Weights of a small mixture-of-experts language model, trained from scratch on English Wikipedia: a variant of SOAP for the experts.
Below are experts of layer 4 (counted from 0) of a mixture-of-experts language model. Rows are named router (the router's row for the expert) and show model dimensions 0-127. Each number is 128 + 32 x the weight over its row's rms, rounded and kept within 0 to 255.
After each expert's rows: a language model's description of what the expert responds to; "mostly gets" lists some tokens that are sent to it at least half of the time. This comes from a sample of Wikipedia text that the model never trained on.

# expert 5
router [ 72 185 132  78 117 159 128 134 179 153 148 194  68  73  53 130 121 123 138 137  96  58 155  99 120 101 124 130 205  69  84 142  90  97 148 114 102 116 129 111 176 123 107  89 154 158 135 188 115 144  74 120  85 150 132 101 137  95 104 131 173 115 176 132 163 137  95 154 113 164 142 128  86 124 133  64 117  64 206 163 136 154 114 148 144  98 133 103 125 103 135 203 151 182 130 138  93 123 134  75 156 104  76 181 177 137 139 107  77 110  73 117  87 150 178 120 175  34 172 207 110 155  93 117 106 102 119 137]
Paragraph breaks, media nouns. Double line breaks before headings or new paragraphs, plus nouns on albums, films and shows, such as television, EP, drama, life.
mostly gets: "\n\n", "Mc", " television", "olk", " EP", " writing"

# expert 4
router [118 169 156  41 140  86 140 111 195  95 178 160 120 100 112 141  91 109 201 184 120  76 149 120 183 152  85 203 148  83 121 195 118 126 113 137 141  91 134  85 132 102 127  77 147 159 151 113 153 100 186 106 142 149 116 147 110 112 126  89 110 128 124 143 143  64 149 130 104 116 107 166 114 108 120 107 109 159 126 196 153 176 108 183 116  81 120  93 157 178 140 153 145 106  78  96 132 131 121 126 128 132 136 129 135 150 128  99  94 138  95  58 121 127 129 110 132 145 154 132  98  95  98 176  66  88 109 140]
Articles and adverb endings. Articles and quantity words after verbs or prepositions, such as a, an, more, very, one, plus adverb suffixes like -ly, -ically, -ently.
mostly gets: " very", " an", " more", "ed a", " most", " another"

# expert 9
router [ 81 186 166 118 167  91 145  91 140 114 151 101  90  91 133 117 155 191 123 139 127 137 206 111 147 204  97 126  62 120  98 153 147 134 147 127 105 112 124  98 148 167 156 139 151 105 128  96 139 153 147 150 160 118 174 122 125 137 112 127 117 171 139 127 192  87 151 173  70  70  85 164  98 102  97  74 144 120 134 150 156 125  98  80 112 112 116  91 100 134 131 117 147  72  49  30 113 121 125 100 139 173 108 144 163 136 168 120 136 128  95  93  95 138  33 150 146 213 187 110 123  84 147 122  83  95 129 117]
Science and medical text. Word endings and terms in medical, chemical and math prose, such as treatment, cells, syndrome, mathbb, -ing, -ation.
mostly gets: " $\\", "mathbb", " drug", " treatment", " cells", " syndrome"

# expert 12
router [ 75 101 123 137 133 101 117 106 111 103 142 130 100  95 116 119 170 132  89 116  63 157 152 123 173 126 106 107 130 116 111 125 186 123 118 132 130 106 130 133 159 129 107  69 151 106  74 133 109 131 199  91 164  82 162 133 125  90  48 188 125 192 120 113 153 103 137 144 118 138 112 147 138 123 123 133 128  22 153 171 145 155  80 114 107  75 113 166 132  87 173 165 116 121 109  48 118 150 122  98 114 129  40 151  86  86 130 114 153 146 120 161 140 136 140 120 113 154 119 135 138 169 160  64  92  74  73 142]
Commas and conjunctions. Commas, semicolons, and "and" joining list items or ending introductory phrases, often fused with the next capital letter, as in ", S" or "and G".
mostly gets: "),", "s,", ", S", ", K", ", M", "a,"

# expert 6
router [119 128 110 152 109 139  73 121 129 136 134 151  79 102  94 150 209 141 108 103 149  97 159 103 173 159  63 145  70 156  64 122 117 125 207 170 134 126 156  80 217 122 105 143 156 122 117 191  33 181 131 169 124 173 169 147 199 113 104 103  75 113 109 151 147 141 158 170 144 148 136  89 160 104 154  80 155  53 117 149 183 101 113 127 113 127 116 157  82 100 166 150 103 104 100 119 153 163 148 118 101 139  60 137 110 119 184 136 136 127  67 167 124 146 115 149 156 153 185 134 142 216 165  78 154  69 116 120]
Birth years and names. Digits completing years after "1" in infobox birth dates and boxing records, such as 1'992', plus pieces of foreign names and film genres.
mostly gets: "S ", "- Phylum: Arthropoda", " ال", " Feder", " Productions", "th-century"

# expert 14
router [117 142 146 107 147 174 192 155 145 109 153 125 146 110 102 117 113  80 139 152 146 128 184  97 191 155 154 137 110 133 149 112 119 188 162 100 125  94 131  94 142 106 111  24 155 166 161 103 109  85 147 112 156 110 123  63 111 145 128 105 139 153 174 142 166 130 140 164  77 189  75 111 137 152 115 130 137  84 147 115 116 175 117 160  91 114 163 112 182 144 144 176 135 119 138 126 125 158 177 152 181 121  50 135  70  97 117 139 146 170 172  62 178 151  90 157 139 175 168 204 121 114 152 144 102  27 116 157]
Sports teams and leagues. Sports team names, leagues, and game vocabulary in season and player articles, such as NBA, Lions, Avalanche, 49ers, offensive.
mostly gets: "NN", " JP", " NBA", " Nintendo", " Phil", " Philippine"

# expert 8
router [ 84  67 168  93 130  69 129  91 156 108 164 144  81  86 134 171 127 144 158 123 134  91 158  68 176  82 110 123 142  90 132 136 173 112 161 113  76 134 135 132 115 149 121 130 147 161 116 120 107 135 132 105 108 161 154  80 102 144 114 121 149 113 123  86 151  97 121 134 111  83 108 108  97 125  89  81 131  89 135 180 103 122  96 124  87  87 116  77 133 132 101 166 138 160 139  73 101 135 111  37 110 112  73 120 142 112 123 120 117 109 128 140 112 137 180  62 122 178 155 175  90 115 125 112  90 110 102 159]
Fragments after capital letters. Word pieces right after a single capital letter like B or P, such as ang, ā, ad, plus common nouns like Boy, Dog, Tiger.
mostly gets: "odd", " Boy", " Dog", "M ", " Hind", " Wind"

# expert 7
router [144 118 152 111 224 106 141  86 128 131 108  97 149 121 166 200 127 171 156 148 139 136 158 131 130 162 102 142  64 149  75 165 176 180 161 147 109 106 183 111 180 181  80 101  95 142 129 118 118 158 239 192 113 169 159 127 128 123  80  96 101 129 131  98  96 163 159 121 113 157 105 147 163 164 175  71 109  99 116 115 115 147  98 139 124 104 148 157 106 149 182 137 195  88 157  72 178 147 131  92 133 129 104 112  98 132 150  71 147 144 142 104 107 202 109 118 161 161 144 166 165 113 103  51 131 116 124 155]
Units, table numbers, military. Measurement units, pipes and numbers in stats tables, and ship, aircraft and military words, such as m |, kg (, yards, MP, Captain.
mostly gets: " m |", " in)", " sq mi (", " MP", " aircraft", " kg ("

# expert 3
router [147 175 170  76 147 101 106 132 161  80 135 100 135 120 144 197 133 117 168 127  41 129 122  61 135 138 102 103 136 112 107 139 156 129 200 176 128  96 138  93 126 108 189 143 138 128 123 124 140 162 103 132 130 108 157 157 128 112 132 128 103 107 137 102 158 104 116 175 103 116 148 140 111  34 124 137 193 111 212 154 117 138  66 150 102  86 106  75 100 153 182 129 107  81  77  95  74  88 120 121  99 144 148 168 169 141 107 142 111 103  86  88  93 108 187 154 115 113 136 153 150 105 124 104 125 118  77 142]
Foreign-name word starts. First pieces of German, Latin and other foreign names and terms, often after von, of the or an open bracket, such as Bach, Ge, Sec.
mostly gets: " Sin", "ั", " \"N", " ver", " Ger", "Sc"

# expert 10
router [114 143 171  79 121  50 127 103 152 133 168 188 117 168 125 147 174  82  96 163 142 137 169  97 116 131 127  76 131 122 111 171 168 117 164 125  67  78 162  95 165  79 152  85 167  98 131 121  91 156 175 113 133 133 197 118 175 129  86 108  63 180 146 114 157 111 155 188  91 160  58 172 157 146 128  45 169 115 160 134 131 123 136 121 153 123  89 123 118  64 141 169 123 100 123  56 146 166 120 123 116 156  81 175 143 126 151 106 124 167 136 133 128 165  53 112 121 102 175 144 153 106 179 108 141 114  94 123]
Mid-word continuations. Middle or final pieces of long or foreign words and names, such as Ag-ents, he-ating, Lillestr-øm, Ranj-ith, often in lists and tables.
mostly gets: " km^{", " ISR", " Harry", " vocals", "iper", "255"

# expert 2
router [107  70 174  90 130  63 124 143 131  89 151 127  87 106 140 151 126 134 206 179 149 137 151 137 176 148 100 183 120  75 132 181 179 182 151 155 101 109 159 178 171 156 144  89 177 125 190 106 114 139 179 159 139 102 121 171 167 154 114  94 144 115  85 111 114  92 140 171 147 116  96 183  86  96  82 124 100 103 155 168 137 134 117 156  80  94 159 108 121 117 163 144 142  76  58 100 114  92 124 140 118 172 102  90 106 112 179 153 118 206 156 105  89 112 146 106 114 129 150 158 126 112 146 125 111 110 111 188]
Sentence-ending punctuation. Word endings fused with final periods or closing quotes at sentence end, like s., ing., ".; also closing parentheses and digits inside numbers.
mostly gets: "\".", "\"", "s.", "ia.", "ers.", "ing."

# expert 1
router [142 205 136 109 110  97  55 140 148 143 116 203  69 163 105 187 154  72 150 174 106  87 125  80 138 134 143 132 117  90 134 168 116 164 123 119 120  83 134  68 167  58 122 157 128 144 148 121  83 164 149 109 103 158 159  70 127  83 127 159 142 151 145  59 120  87 127 134 174 173  79 111 137 124 113 121 181 151 166 124 101 213 115 164 100 135 122 128 146  85 180 131 153 146 125 120 106 157 119 104 147 119  92 144 127 136 117 110 107  99  97 106 185 173 118 127 136 160 162 201 146 161 134 123 120  77 167 135]
Biography roles and ordinals. Role and rank words in biographies and table cells, such as chairman, was appointed, 1st, third, served as, one of.
mostly gets: " became the first", " chairman", " | Clay", " was appointed", " Ken", " professor"

# expert 0
router [157 145 149  83 141 132 144 133 163 112 155 106  68  81 148 144 144 129 158 126 111 123 189 153 189 137 133 163  60 120 124 149  67 127 153 139 135 118  93 142 148  95 137 110 142 140 155 113 120 153 115 152 112 128 162 100 131  43  52 158 156 165 199 129 123 113 116 126  98 168 119 171 137 174 117 126 176  91 144 127 163 170  86 150 159 108  92 123 120 115 130 161 178 119  80 110 114 160 106 103 165 121  85 164 147 155 180 120 121  97  81 121 132 155 128 119 122 152 196 128 184 164  75  79  66 116 125 122]
Table and list structure. Pipe separators and empty cells in Wikipedia tables, line breaks, and section heading markers such as ==, ===, and "- Died:" infobox fields.
mostly gets: "|---|---|---|---|", " | KO", "= ", "- Years active: ", "- Died: ", " |  | C"

# expert 11
router [117 178 159 124 156  94 128 149 113  76 169 185  90 120 116 169 142 173 132 132  85 179 142 163 126 187 116 147  93 117  81 138 154 107 174 156  99 172 131 124 197 176 167 118 146 146 130 102 132 180 124 116 152 155 159 158 119 134  88 161  98 182 154  61 104 102 168 183 149 102 119 168  67 107 121 126 106  64  99 148 142 169 129  75 119 104  88 121 120  75 181 104  99  90  63 143 121  98 100 130 115 149  84 154 142 145 171 129  58 119 110 103  88 129 116 134 143 177 174 176 193 137 149 106 126 116 134 119]
Place and census text. Words in gazetteer articles on towns and villages, such as census, settlement, municipality, Beach, and paragraph starts after place headings.
mostly gets: " census", "| Turnout", " Tamil", "°W", " Queensland", " settlement"

# expert 15
router [118 185 137 161 111 146 102 113 168 120 180 161  51 130 142 139 144 123 127 137 131 145 100 124 104 146 117 124  76 104 101 149 170 139 137 188  98 117 157 129 146  91 145 106 130 122 113 130  86 207 172 166 124  57 154 164 146 126  80 173  96 159 105 105  94 105  96 137 128 179 172 148  93 155 137  84 142  65 133 122  73  98  90 105  92  98 121 186 126  96 167 190 145 122  61 126 143 134 152  56 151 107  70 123  68  94 134 164 156 153 155  87  93 124 131 153 138 147 173 153 157 114 148  82 110  99 114 119]
Name and word endings. Middle or final pieces of names and words, often after L or Sh, such as Lath-rop, gre-be, Lem-mon, and line breaks in lists.
mostly gets: " | Toyota | ", "erry", "er | ", "onnie", "SC", " retired"